{
  "num_hidden_layers": 9,
  "hidden_size": 192,
  "n_experts": 256,
  "d_shared_expert": 64,
  "router_score": "softmax",
  "norm_eps": 1e-05,
  "beta1": 0.9,
  "max_grad_norm": 1.0,
  "train_tokens": 700400000
}
Below are experts of layer 3 (counted from 0) of a mixture-of-experts language model. Rows are named router (the router's row for the expert), up (a neuron's input weights, with its number), down (a neuron's output weights, with its number) and show model dimensions 0-191. Each number is 128 + 32 x the weight over its row's rms, rounded and kept within 0 to 255. Numbers have three digits each.
Before each expert's rows: "gets" lists some tokens that make up at least twice as much of what it gets as of all text; "comes after" lists some tokens at least twice as common just before its tokens as in all text. This comes from a sample of Wikipedia text that the model never trained on. Tokens count by the router's weight.

# expert 91
gets: " A", " is", " \"", "A", " 1", " a"
comes after: "\n", " |", "-", "|", ")", " -"
router:090121089100171078121130149131140147175113114155163121095103142144180122171152152142157124124133106092047183172157104187131112136120093108142110126117133107178132103175111135096133066168101121107171110124090132183164097089153174159116138105091101092101080112132091158123102098128136084088121074151106072111164161187161148071111129107128112107149123176165119147107164090183130147161120098126129126150133094142177182116167068170162164115150115192089104118166130091170076075073135119131117098123197178153104175154118165134092153103080182160156062138087086123127192071141153148141
up0:079129075097126148147172135162123141165077157123107133110159110116106098090176137123133113147121172147145075167109131162136203130090092099181169045145141106102129093157160099088112111078114105138163100183137089164103100140163102090119141115123090173104055183145112155113073131081106165094084132150179171102147137131105051147160138134156093093136069096102112232125149092140116125144118119147119159145141135105108079104148107139186101086142117129180140065163160123141112101081123169099107123124137137119111068111114110089174220113138119075111106166137152123154183074126142124168
down0:168081104169134131064154131101110117035194166126138095115130153062123096115116086074192167097127097087139077092144113114113108100137146144108167099146178118130096122173105072131163152163165144131128113128169120113165125094088130129123173140143171164106163107102144122126199095123075149135113113184092076069107097084204079178125097094116114152082140154091121062159111119138109090145113184143113088114158151159114191195137113119091142152136050081172136130163106091072143093134110113130128134186092090145117133143110139112116150140146131146102133116166168164114187178106118103122

# expert 85
gets: " |", " Binomi", "|---|---|---|", " Peak", " 0;", " 2;"
comes after: " ", ")", " Votes", " —", " 0", " %"
router:173136081110056097142146145128109093128149118119126144146156186171122130129175140077154123116123159164072118164153116162127159095152143137179123155159074117130129083120093188111173121104144129095145071150148108144195183092164131157150092121081168116102166154135102109071170157078130176173105175102070157162170166139138139166119147153177085117140136140138104118083100099132094135156091160066148110138184080119176110135125125123113180178126086118118166149062134101101110179133077075123044107098138105095167176193107055120091134155159117187161091130129111115117094132168123140111
up0:123128073140120105162112143117158112056079078148129165167103110156196155127135097128186131142134103090130157140173120163118132109161134149110110124110106137133129113096141157116091110048091131046070062163145103157099154120143194088125125162145141135077102145114083136126091069168069199052168155137171130084112135147164157136134130117166128150072168133137115099122118056143120141084175129164101199143157195095106144085101128112138137201096096077119120097116079091081109109140098151128171135131098134111137144102087130174085147116082129128146171092156098130187105126109081101098
down0:110107138137047151127136147190107172195130128140104176109155080095084120066144150127095117163167184138093145133121175118063110139118128120183093165113161093155119120138142157117138092143157128145116171137124145122117152124124173134150102164124135065178126151145125087105102132177116132175149117180033112155073127145129149140151114089114142036132115146120106157124193114143137121102126123141169148125087072072086110091190130096046121116098175082106105199150148090160057145175108129159124086178154124137187146118125137119139151089073091151135097081144110145142185134095147107165

# expert 192
gets: " 2013", " 2024", " 2019", " 2014", " 2006", "."
comes after: " in", "|", "In", " In", " July", " May"
router:135105154120116122135159131147116089144164120061150079099116165106156114076099144153074128074089131089156146123106146116178130079108086107146101128188149097151112171130098144122140112125169101065148165077175150188127142148103155112191159078125093084101139150127153143098062165077116128112098184149072099175069140143158153077107138121187108172093172153145094124079140181128126163186131194091120138098161132157116107153148104145131154133094082149132163096119143099115106125158154155126169086088151116169106143167082154091150134165182168087100071130156085083104121106061089163183
up0:125123048152104172153126164070153118140095125140139118104165102130175084120143136117122159156130108139136196167126135161136128181094166094143086121131130114150155086171045182112158063171128146069122099145109139176161167119182223118105140121112056187097139184168143121092128126137149145103136047096117081143099143125160134139141159076114085137096117080128142096153129168117189145191153123157162102151184143118146104093074144170094127138097160157114162103137155108103108075147135086185069153112150149115167152157181123135108122150168140098085082120089107143093163164107154123157
down0:074124091070153177064104133144138124137149149127123105072165117117080178139095166101108145106126136103125176154161134092148188140077177067123132084119112094161101224064127141102122133133089122137081178129099166196149140124139158083144145125154114126080127107146113135136164049131145153111171146170138102121124153134124139064140110124143042140115121125106134151069158146216147129181172113142141131180172108104161078103073152153166074134158122129095115199145155122135059183099174120133128146098154148125143107132131087119095161176114113141142075121136147153131123123097168167185

# expert 138
gets: ")", "\n", " (0)", " (1)", "==", " (2)"
comes after: " =", " /", ":", " mi", "–19", ")"
router:158139153169094099132128140087151132148165178084123123129112085158154118107094169125120080112083127083141000132147147160183109145133100143087131169120040153128164080096131162125139125108170118113126113122174116143153208149138170115180095086091129110123184142123114148074094141105099121109093156159154088098159146140155156128092126086174090103136147144145086113105090169111137147166134135123136144099047140164127161149191102121148122180106118107087160133081150091103163099096142166165191158120088123119121103156099084131168138130126149127119083088111133142152077153111071054116
up0:089202136145112107097092128105155164162133122083128137143166085142140090131119164146084093106087146033117117089152083114125149160111172122142079147138078123093145059118089102126134128190131152160105116102103123087153105097145129096181071129132130151154105164138158149116148160107148093097137139122159099096149186144105154097120108106095133181141109109143125185154077152104100097145178156155137179127132088089139128208095112145082115119160114145024090066073160108179135156107102123112088100089115098122116147225167168154105144107165152129164128178176104121109125111207142100127
down0:148108111125111203153170132086154101160083130138038139153152094060142080188141127170099086127189167145122173129178150156116105163126074159148139130097182133069127094142139105162135172093106144111109118089092109133058110094142079120163154112163137149134130143102176108095141145143167144185090153096127097085153138103064136130109102057136124108132109099086144104115098134114193117192066200115125096136177195180081126151134163110150097159124136108123134123161086123144109148165128171096105120147079123134112154118158086094122178103125091137097159044115118112146122159077097140095

# expert 239
gets: " 1", " 4", " 2", " 5", " 3", " 8"
comes after: "|", " |", " on", ":", ";", "On"
router:101133149141151079184162148094087071136087118132163065085107129079099058147073108142070193185131139118110125160121107063116154106156058079140110160153153119093142100150185099148113099121163100140114141097136087131178169140077150160140162189137094116091140144164209138176078110150109102103115112110167110110067115183178136057115071159122150144104143109109105131093144101148166176134177112174125143082111184128123120141141116156139134146083162182115164083166133113102123111110138137154175114105153167133080162110168175124072140142090091081115107175135100162138151153094136117135
up0:113151112193133106164123147151064132138139214131113134105116154118139091091055140121131114109160160123094145145150143163202088133058141097098115083080127101023167172165121150151073058102140122132094116121116111131107090155150081187130108124107067127140105077115104107124145087165126129151140092124186114085149089140107107158153039117186156167170090156144149110122089137133158140098130109099150099132128132198176146156115120089111140101101174097137153145129081145148136111072125144055124135136108088168137077147123151204100094144166087142140071126151127114183120110142135136092
down0:160072112146142118105115130144122114091146074076191144111131120162106136101081090094132150083084074076150081110131140124101121073098217095063133140099094092141143144143096140092114054135134154163134159123165096134200145082171156131150106135140120014139144136135080145088113178136169102123108171127156096105118132136117124168172204152138136171101117207135141131058117154115082144131148146064108117114129153160135155101172086125120183100108103123100123130150179073107109089133155113166112166091114153177143167158121111125184110155101127168080151111141140123179148163158104097104

# expert 94
gets: " a", " his", " her", "s", " an", " most"
comes after: " a", "'", " as", " an", " the", " his"
router:081052116137097121132122077149141117172133142128142130166172159064083145133182132080086178153136193162148131118144050147126157145119160100134161139140097120059164154134117068159097137075115105147088114151117121147100108095113121095110126086122120133159179160131118155099063160145134164088101110148168100101143117138145146154135117067065121104123088131125144181166142119112141131069100128099140181136158128101140106115147123169049112081159208108170129143120116167138216138109156162051126169160109088112097125139136146173152086104171126121156107090110111136143145198191198160143
up0:060137138128086119114103148135103121134082069133138120140135114173119151115099175126163144084105153118169114104150129136121087121071192151132167115143150121079097132139100095105116139101139105038237136128156065139157125171123147080119100123140127119172098174085109093118116120093218133120158114117188072104108083141092140149119139118119137123115131154181085134150104143135088125137157107095127167203079149059159128092137114180050179162125142162076142135175124162159098117116096101084157114162145106175163151149112129103136145091119103110138139162111124133156194051150097096198
down0:116115143108114104151126174111113111131088116163190181142170169128102123136158142077099118143085133128151146116136108130096110101070175128113117155131164150096146153141098151130116093208161172106111113078115108109033143120122153156145140154124179138143147173141156107143096157165129141117138143176082156145184126084100147147223123135179164148105127168101140115074128125128138125120107075167151109082209145143152191101186165201166123173143165042124137136140068107141128156073131116096073130057117151129094170130172126126101119107101126162118084170110094164170066113128079109171

# expert 182
gets: " 1", " 2", " 3", " 4", " 5", " 6"
comes after: " |", ":", " with", " of", " 2", " than"
router:146132077096065083166144166145113139098064131158133131163130179093085090123183139135108137139153159133144116153163130094112098149123103107155143157132135091163177115156160129150153136109121094093130135162087101158088137081174124204134090142136106158093151110115189102144074106122089118141155103118105175070072132087173140139082054111133138122080136153125091147093139188167155108206087149122131093117119204168136170112152114171067141186077203131102175112115118106125166115141146100142125098138143087100066148150167167122089146121106105100097132166152098077127101214078128149141
up1:117121157150126163172100111072091151145134136108118109114082146118135101121107146137117147187144141140110154166094129109187183101134144132087103112118157112126150147108132112106078147158128130153118178083100154134168135140114212199149141128150142146091127164146131060174093104138094100154130083131115155118064074122096131181116147139133159139148093162141150150119162118162089176109081078236134128177138119131105150090087211102116156154135123126153179143129131102139175168143244115097094078149128138135153144127105088110205126084144182135098094226155180131107144125140168121138
down1:119134116119106138145143141105137107111128059147140080079150145082151072152136114101137139133133090100121133096129125186174099074164129132127144168126111125106103095180129113085098125169151107152132157131143119149175127119085134093132164162104141151125150046167092147209141165099102122069137110142209097139133131180135141148090118173179095167074151122137150073146144180156213130089147131110092097117131061106041100113144115079091090129123098141105148129134136156075159089113062091183117156176135189140121139111140187104193093112125083148148196162148110110104147088144102134187

# expert 68
gets: " |", ";", "|", " +", "2;", "5;"
comes after: " ", ")", " 0", " —", " kg", " States"
router:127139113144078077165086128153125182186183108165114119106093130134168165084103179125179116104116109141111123120084091119121138090076170192113118149118098133165142116130087155107119114082087095096070148167144111118141145087171164121099145055158089100145127159166099168119181121101145164172161127115101120114120121139132103114182178145146091150131080085086161149126168082158101122113139112089126104143067063185168133161178057149161157136093161135124185136061156087132082112114126123132163117106107093109108144100089195069136092177110181136135153117128090073080107105174083162102
up0:050132157116128198107108135111121111121134132098119124101157104175168139108144166138122137140104118137096143204086110140124142128117085125135176135103129036178096153178106119133079142181130090096208155095124119108098069136115118145131146116133091143118119103135131148207142100153142128102128103099138131114149166132128166125144101171110129182189033151127117040129138172088115062162147105154115153133093165116139052139100118101181072159175149157160137110136120148160089223197116127122132146099148120127162104114100086087153096125099178101125179170116154085141116119099103177100
down0:120098096119114145106166113127114068137116162122131097160120124112163134084183150147136091133129081131062135107146126054134162083141102150119148213097091180099129152113085128200146138135163122074145117122185155076179112143130158126124095103166165193200140086111119150111128138155083111134144119168160116136131125125117126191139126111103126130109104130133077126083075125117091167137164166094212084152104105190095088152107142116115139151115116112092130098091133054058151175167178110131073126156101120077128101098127154086134110123169088048101127071143080145105094191129096103101

# expert 213
gets: " Preced", " Succeed", "c", "g", "S", " List"
comes after: "-", " (", "|", " un", "c", " re"
router:161092124135080099098147151091112151159097130113127131056131108082102088075111170141141111144134163147157128147089158173119053119130109168197076138179135095094135073197103143165120075098177156092071128088123143083162113054161163079150093130143090131118090136160093097137101130149059130153132135158158094086108128096137088191061202083106146097155156139142133131075155078126153178182146107167154095111183107146132146106107195095136114082125150105181156167154154123082154145110160141172169119129167143153129168152165144134144137166106117117178134124166154146114158120148131153156
up0:176091122083094176095193102122096145093162162120097103123146103114112079115156156177127130081153132161113185152114103074157129130107127086101116132128157095112134130164068129100175146082120148118169169114122176159161117134135143218043115124137146100124094121150105182110086140140100112151159160125081086148074136132119107102141094123080148186197118177133159118103177118051088117144156120105171129099088113125112150098091093125151158109135154078129111151158123229099107167064135146128174089149038063111161118140172136096162164177100146157124139097125114140124136120084145112113
down0:120126180159086160112005137124144145110146082154152106187118075167160170115112138140123088166148109174141157131083148132136098096089095108091120121150189092118141125150173124135100123181153148071110131100069146091120102138204106101106115136153150103125088173185096150213139132088155149130176114118113139160186160182142114107122130076104058107129127112163074130118121133139096170146077144121026124125124106161168108203094086083152122131117125156139163105084137096102131106097118141159076091139148169132173109086135124148152085052107128106144104136089128121123105117150099134147

# expert 64
gets: " this", " one", " that", " each", " same", " first"
comes after: " the", " of", " The", " a", ".", " at"
router:108105130084101094173102150139131130133136095111112146174147172091105139167210171123138112159137131200062160097117156111052171154087134153090143167081126080095181142120122116073139165129133090151088130144120165147147138084100126175160146132058108199164109152121169152091079164126143137096114084078107187083119085139172077110132127131081133162156140169035110169143127151124132118153128105137099117085166155147149094093123146183093102128126189131104105083124112108125189110085094151098111162102103125144102155156123126175082141079173147156166102097085106114151181153089142113177
up0:105161141119094127123117052047133122134142072102146089061142126082148193151133197113081160120135099191083092064122127173153097147216204124109112129137110140107111141150117180070085102138186089110155109116184180136103113143103094172123113114095156174108126145156143114118104117150117160082134101125106031164144099141134150164165107143177169130139109143132145171103114178078124100105131127117130090102097151116138141081146162182070185109143102129130141165171155104055133086115089110122158087113105107134092118111159136107121121126128120143101134190169128129098131121053101152103
down0:156086117143167122108120133162129134117089095154144169122140140150127115132136117128167101095115145126046094145176105184140123155151128083132102151143129176054135133117057112118116124126152175127152074166181078099123124164168105145131132171147092112156077044121101126168165181144142161146135179092074112160141096090097152153106161186117108135131151131077143138194128053121122175211141102183127130089116136119097116118133134074108168174120158175142078136158111083131189151131121149107117111039127130192136189137197113148144150117100103063159079078143117139128133135171093135111

# expert 35
gets: " men", " women", " people", "s", " team", " Men"
comes after: " the", " The", "The", " a", " other", " each"
router:162080129130073134181183147142159163127102160147150123131089162172113106100188102129102093177143143136160128107103108047180094129167121158119093128156167085101135185144174132149155124123062151131160135079133090147148118115100166103115144127160095185127183107146216114117112160146165085108113104149123211133171108131098162100149125173100158157179121141126087146126145138159164120114105140118077113138165049098130121110226161145169160181076121122177132126150144141081086064151097099138073171145145134148119093165112084163114122110127181124152098166170108120102129136088171079125
up0:131168096087077057125106130154152087199163112184145174189131127200074100103069089138121127114166175146141115162111169125160122133145149117183146137138133119123139101155148070130158136121062190130107141141156102137164146118118173055148136101133125129092139170196169160157104110096091160095124134119183123161157141073051172095106171159084130138177157099099168104090165140167143133143114150126107128128106103093143138116111153165146093117130182193203187155148108138158141124171148123067130115121150154068105129104187136065113134102128176155173128113061152122141129109152133123125
down0:123145158117066119142081122069168108097111082128184073066123168097107123130083079200136150077132133125163151128133120134169124143083121118145121126124104049175148181121121144117111096161125105092131113159169132159182142114063168172111194144097105167112142141136129124086097096114137094114092104141119091163150171102120130050106092168153072112112160166081102074142140124167174128120142157146101125134152109187119129152133106133133162162103198108105173104134173084063109081151150104128110150128141173096080107140107130086188129018144154112100104128168118132132106086162139143191

# expert 158
gets: " time", "s", " work", " life", " role", " years"
comes after: " the", " his", " a", " their", "s", " its"
router:096155139153088167146114165112187146120094181130150097105155162148138168118176113186114162157123099170132101161134141080154166151091175092115081088130134151160136163091128116172165143116146138164088111106073169157051137094137096151104116111074111173097191124137207185079091149207112144139118106131127077080139141120143122204168089122132137140137134155087128138107107117072136143136087095196153194117139121112109161149120169166095156113111158159152123109134135137100154091135156103064188145131086106189165137107109067162127104181102147058142125111075186137104122134088106133135
up0:123123100143170077130098122123097131196139200146129147162142137178106108180168125119190142167098149134195129192117157086187146126128140126110115157112143142092157110082098113133162097086157129074108149137135175191136141041124122074108090143101140103161166111139108180069164162061101176157145125082153155113120180111141113156136068109165116106162149140078077134119088095105105119061179105079133160115117116165118129154147127099097155109142038152145108143062147134133118113127109113097150101154187106133137100128158091153121170143145127108157223113137129118123140127103091051102
down0:113094131163096161132089130140130135091108128121179124123170079107170170141130089087085094165180123087203191117131123119115097209136118123140130125154163116102082149073120084148125070105143103124126139088080129095123093158160109143143173141157094124094195151174191074134101139159079070180160143138165121102114147134153112082132105086079128108116098129111099114152115168142182174083133099120135069124145107143134206114138120147188125145114120133111120125147126105209138151050156101127107152126144166115111109174091175145178108060110130156071159144107137077148138108152095187199

# expert 215
gets: ")", " States", " England", " York", " Carolina", " California"
comes after: ",", " United", "born", " New", " in", " South"
router:161134169133095122137124140098121151122182133093155095111138127127183075108121189114157111109070137068143046132106126155116112152076090127143123120168137080095137094102182140117075089133148132110146139103171091124111189159108184175143107079145148121074103155133098080164113183121126120154098165167141123157091119158129175095133166101154084121111073089161114156144091203128112114102130105099142153119060151155145155159178096145177098164125141077126206092065148097140107121134189076143168085119107193109163108140100081117176085121129142101099072138116160141121096118181070093098
up0:102151123137152072144162099132102160102081101068076084143131136156123120097186167109125171142192083117134147140124115118155148163106092150131140127096116129115115063145112142117107162067175139134113085134138148153087216109095121132105126165187102098100102085083176109120123142176134110137133152055151096161166096149138082160128139143080116133205141098074120174146094110090093089180124147108146121151113109104089136133136163123053130047109155092191135100093135134153061096098112107110162195103067147118115092134184071129123083090175142090117138130096179116071096133160117131133
down0:167122145134148110106125137155150096146195212145196152169200129098112103149143162161096115180139159147154130094166124124165104123171150115181119147135161129128167120167116112050170121096137089137152124101091120178140164152089206104062135142093108082086124111079124112119125182153129121123114114102108122201157140165116143166131184170135114138224102141161091107063080079093186173130166140136110096193179158131114090144146123115122133106111125144121136169146107166135111110127138138062131139112145170188105131100145156071120159171136137114115125164126112081166071147122164074168

# expert 221
gets: "-", " (", "=", ":", "|", "·"
comes after: "\n", " Born", " name", " Website", " Genus", " m"
router:125112096099134100109189105109118065147128147148113188130144097098144139130084081151145161095105128086147047164161125142142147076153176116173168111125096189117100048193129164112085134154089111157081171137093141161147185088191149124068136116103116178196091159124099096138146103144128091150129147099137095100138084134078119108169144113111129101143090061140191107108111108134127099149178138155147106152121148101187101102093146131084107098166138084080140158097090116164129085108108117177138118096118150097123148104164150072104072150130095132070195069097121108157075161090152129121
up0:047129108106105096188153152176213136145093120100143119126155145091150110146128133144128141115126139111154133079113128081061172172151104150166137157173095167146086124146176157124198175053110113093097133138091131120169150161090185130134132222146146099133111145144153093111178141153134144079173118080131104114145094108075118158114152134095147046151114126092112216147154075133135135145121157110156181118089055130089099135141088116151181110092153155158163162131143108141109129131114115103145143147121167116151046121140140124143208097164113105166181109121083170151085117128146112107
down0:173130146128158121144089128184158054150122193105139128124107100089117199132129198169067179127163152176138120168144198186144140141093137131141108148096171138094183123093068110151159117113165089130113145109218125107093139136195134166113137098054107102118123116119112101121093126079134128135142122116090128186160127129112160090086114135143126143087123097093108163217061133164115091155130167191117086155139135165148131099170147184148104142157086064113149107117149109171079129100088139113128113174105067168158111122132207147126145089140132104157087091144107115112150109142115135158

# expert 233
gets: "s", " side", " area", " end", " right", " town"
comes after: " the", " The", " his", " their", "The", " its"
router:143139123147089176139123113099136164140066182107153133136133109139178151100141108179124112195143108158127123093115141046154163108138153132072069127132160104090142136112098063163134122153158136204139097119107098163133171104128122165131120135092169144128164146086220134111104099187163141129126072125117127031172135136138136190164091120092148190154154110105131131119144126120130133132113087180092139170100137126116115153169122165163145147079175088149122086119137094084161089113145106081168127127147052138152118152151049114163134113113145059140077125092176173113154116041133086118
up0:133157151090104150143060121113121173115148166116111096112140167120172065183114150143153114109112193169156105140090127123126108148109144090130140097200116126147189164101117180146078115082177098134183119086134138151133142155128171137154164062188135076063078144140090123151127121048105177122147132158119110147088131144094147079114170117074072075164100188124123140122119110112139108075193116145094143044070125164144092141178160162176099163181177149138143097095112169107150119116126138112153161070126136108096092105084109166085200142112146173159141144141135134144090119126128142125
down0:109134115124096102105129150122131151109195114151183135111150075114145146146171124119150140091114125098160143132178138171103134142069102105118159129189170145189082160099155170146203153127141093075053167075113142141050044088135120080172135099152165041157154127122122110110086119090142118128078109131173171124150118104157074096068096118138088084103095101117115116145135174182075121078131153084170122091151131127206137130093130105129119143167134158153114158127130110105105144094143150173127136172164153119129165101133129118112109114107087093111143091131088061053139088140139170077

# expert 24
gets: " |", "|", "=", " 2005;", "1.", "7;"
comes after: " ", ")", " Title", " Year", " —", "\""
router:137103080106077110113129145172121131181165125147103114090124179139171137124139164117140120151079110166062134180072096171121110098114173142126119121156096116150122106092084167109112141120148173103129093146148114117173139134114138097157099076130098122063193173142099095164186125077114182141161114079125144180143144155119105154131121179174085084183143104108107088068099098111082132153094138140181153144171056093139082117133133119114156172116109125128147132048161101117138164132092131133091107040147128079081164112090059152125091196118152145177093144102113074087129113161169165139
up0:150145080144134090159169122107087130087146181133116191071216162186104085119085158107143101102115163116102166149109195123172204149098102094087137087124155128150118099125112076120091093128168076108071126117142108138134149083099094159126083116127169167182084133130143139076172135140105102063130120098103115102120108169137170112158150139093154131117079124167115124088133102155138076076061137135117193110140148143086154144169106122125088116133140147161135135096100177104087136111158126107115152147087162128114154183150207140172161134136134156086115133184144145098137068142228111142
down0:105162153164107128130167131083181127102165141122135075127139078082125160121108154129186086145116089085105100147205147063087083131163129142166128083157098115126150129150103080154131178100076159164116138157053112152142150094135155131131149132135052069108125110118149117165092120090176160125191126062132154137119150121096145123095127059160125072151216129082164123086138096156129129132139132098140130164109141178153143165137043062137118180159152154124168134111090141135119136131183170128155157078154073162185138140142118064147106145116131099172168127119128175143108076118152131076

# expert 53
gets: " ", " 0", "а", "′", " \"", " W"
comes after: " |", " MPC", "|", " al", "N"
router:105085165184161076109103085177076157196110087126101124114109115159123103142095088101135126125144168105117150122168148128125069105161058078157147132119135161146147134182149184201152125107153098126139122115161145134160152109124148155139105141172090148100127132199065116154115071145113131167105104130118091122178099113144110159087163096130169081157091152176136097157101162089159103079180082179132132113127138100178124128160132106125112074133153136059161173155134084139113110113079167189181082135155153088084176059137132125120123108183105176107174083100156117126100101171181166147
up0:130103143164133136099081115147128153183138194142162133121145093097094179146120126115148133132195137163122063127100154143151145066158165096085170103119132078045113088065163114130083120169121103096096143111091136109211117164118130133146121147123081096107154098132142128118161077115128070126103147111146109082100128119144124144067143130182140192104116140118147090111145058139185113137185038124141183133130137177152173182164150129147126054128147057154137151103120120051135134115115147150187142117078124114111105144139044153129098131164086137118142156110137176134083129144077158138
down0:102101175096100159051196141176127105136111147162151143112161139120108109121139073116154094154084148098125098066124125126110181114131146113193149171103118167143072102148156119119164072120141125159117105143092064092118094105135178152092155109094161173175166098130183088129135180173103173088183097152074085165156130100113156143174141189191128165091116154093204162156109109162153108137067155092155137155183118079125060174098167135150174140119141067127119139075125139127109103111155114134143160159147149171103140179156076109150135105138104097169113168109147153128113170139142093156

# expert 125
gets: " a", " more", " an", " this", " new", " same"
comes after: " a", " the", " with", " an", " for", " its"
router:078091087145099170132133098132142108197118160149137164127148145079074150140177117094089141164153127120136139107125095129156157129057133149095128103087134126162155177092076080127151147106091099151047129170034171135137133092109079140114097113065155153127161135108142177111052136129167183147173094107079156099125102105162105170137147093091139122165132159094163153160143151143158111091084109152134125110146112149110104092171149152060081124137205108145139115145081104132182105093129142082100110119081070107084118140143128186117093165131170137166105088118142095111138190092188129178
up0:109081113156114098105118131079127094175096117155102130050103070049132074135124116194106106170133155138100151121128047120169127123073121132095121158062106105100104120097154121154175062127129097097112103131195148134137104126170121113157100082166103076100119156098137106185155166100066145106142128083113017146100156128113135140073108115174096141142109172154178137129108160172094133106118174146117152100066193132101173118137062138145115149118178107201143133119128098116139123133158118142147153093128141105121130117150093073120119101174128084135126124195133166169188109141112157132
down0:113167121091138086160136148113104154121213155102160130187141137138169122126091158140154141170131102104102186158173085137104118130115127116175144148124119130100140138152116120084101163145093153076159106146117119110103123183075145153094153138133152125078098085162144111087148083118131138098115163171152159106135151108104138092139079153108136139111127101102099111106133069092106086136237112159086097131108093101179080127008132119148165136157039168091122094098126139175065138153154174088120117173159128133119142121114121171132117137052069204087168146170130114111063117118144107104

# expert 121
gets: " County", " U", "S", " State", " University", " District"
comes after: " the", ",", " United", " State", " York", " National"
router:135102150136108151101153138085141147126130142129173090079109128155161089111065191091150126175052154156161093138084107092102126183138094161119085159131159143143043092147180136184088126146150129150170167123120140136177153171109163149167102081137173135093121109133137120163078157176153067139148162143108172076137083114079146146156067108166175129131116103176113073143143151137139152092156120125082156100092165123134165088171083135167119143116152095190151078143158150155109107155164113147197057156143104133122096117086071102169141146151100096090095186178129086169152136117162122111
up0:141089120151125210105151128082166139136143120133125105132110160119149112130121073113079114092136149098111140155113145141157095118123157162118146096140043163121090110140107173092094123180135159143191115111112175112118120156126126106169117089121175210173152174055111139140095171174160092140193142092085103117076108121102086155125098078135213164095107121114178085042136210133152127161150138106163113143142066085115152075114140135104145131119092126167110129129164085174173153108084139134136067144086114104179125159094098151082166161132114190127156111150101139129108170153152085156
down0:157136187153164131132104187168178109130128131147114115150141130122117165109125142110054091165144102128095109058153146161109118133138104171129174090092156173130156076140124082137120155141200091146113138143159126129200162093139133156168122091191147109108185104147131120034145157092161108128129103079172164096132085139046169087137190089106092152124155123166114114137114154168113175145093108106084124117074173169068131083102099121137121162136113149114185076170109143166113162181135163153154132186100117123178116125093094124148107144127132177152143153174095168109171158175067146154

# expert 102
gets: " he", " they", " it", " she", " He", " who"
comes after: ",", ".", " that", " when", " he", " where"
router:154127125142163155146105127129124199157108177133127094186133138108151159152160107091105076172101132140114167109076138022083139134117128107102104156174157101108165146137152145191136148114118150107159115136091106124092144113118153076186131145181146163118107167096171109073081157146151005093139081144132180126165121157130164119160126130083125098136088144086088103133141095108089138066115124105107139143172124094137138146109139135196137178093057147137122122074156137138199160106088135098067164080147114123125118130111074175089110124102154097179116117175073151131158081119085121130
up1:111130121113050088088167139123156132140135141145166112141109125194096101095104148123190105113083140121151108088175112093193165090101081126087136086089129166131148105135120145128084182120094138114163128190117129036190153156146105105154112071111137140128123078071171121130066078093149128132094164105200167113106143148128107102135144184094130146125138113106086116110160094091108169118139094114106155143144092151126153158111140111154113139152077107131144101137102110099099074140088118183072083123095085177089163166054160138108121159079146204135060157141052135152116123125134082142
down1:125081124077188141120131165099098160102154153165108113096125076089155075162122118110113072116088146122123146121153205077113098135060180155080141169170121109129129153115142116145175140050161176106137175159135141116128125164163105102157137131133178072141126104080135153188039155146118118154111135109125187105133143158161149145067126112100110123169105151117116111162186100130102144213152112107079099105120140146146167146159165104148144119128092137108161182099108154182104110178142092121143109130124138143132176141130111148062132087180161160135124116105126121031094044105098096172

# expert 250
gets: " A", " U", " S", " E", " P", " O"
comes after: ",", " (", " by", " and", " of", " \""
router:136121143088160142142161126163146108098145117111157089184094183151103137121147063152138187030168168090152184199142118084102109122187142087203079095165191159124083099180162156176145134131128134075152148148123124162180153137129118133134088171099086127129088139141141116098092129159093131125186134137067121120121140101139195149173079147106055144106119130126150133119117121098165094150118207087115145089124085099171150127100178115129081125088142177064166131151120117158133152143075107158095161150101110115143101091169128140138165149122126091121102101105095136075132133166152161071
up0:122125143130100152112126129186165148110164214155186187195085148177152133098127131124121137070191180159172125181143149038139111109147163117123116167236114098130091122131167077208125159108096158103093117148209103103152125164102178098129077161155104088132131147113145154156107133113135142133129164139130117085155146154102142129115088069101128072184124118190132098088098143065134142105129133155091144120111146110111149133125165138094144116099088173162085161158088116099142131103112075127141137101070149159129133148136122139108193134186125154115129100173092090150136146103160125080
down0:128152129087152152108139085084084135173101083167147118086135158144053176156160121157122189139096138102069139180149138131138147033165120108134118136041112151079147109179146191047159118177132147148174114117077106174150176137124196142058152127105116183127120131139112158094161084124104123157099109160074068144110140133162120099109159115117088137106101148081173102125184128196181096178097093100130088089155110116102117141068122165081129133148161136124115111140159139168066097123105106215104125138122130111113129122129135111142106129139137092153093142127115149095125146125157106185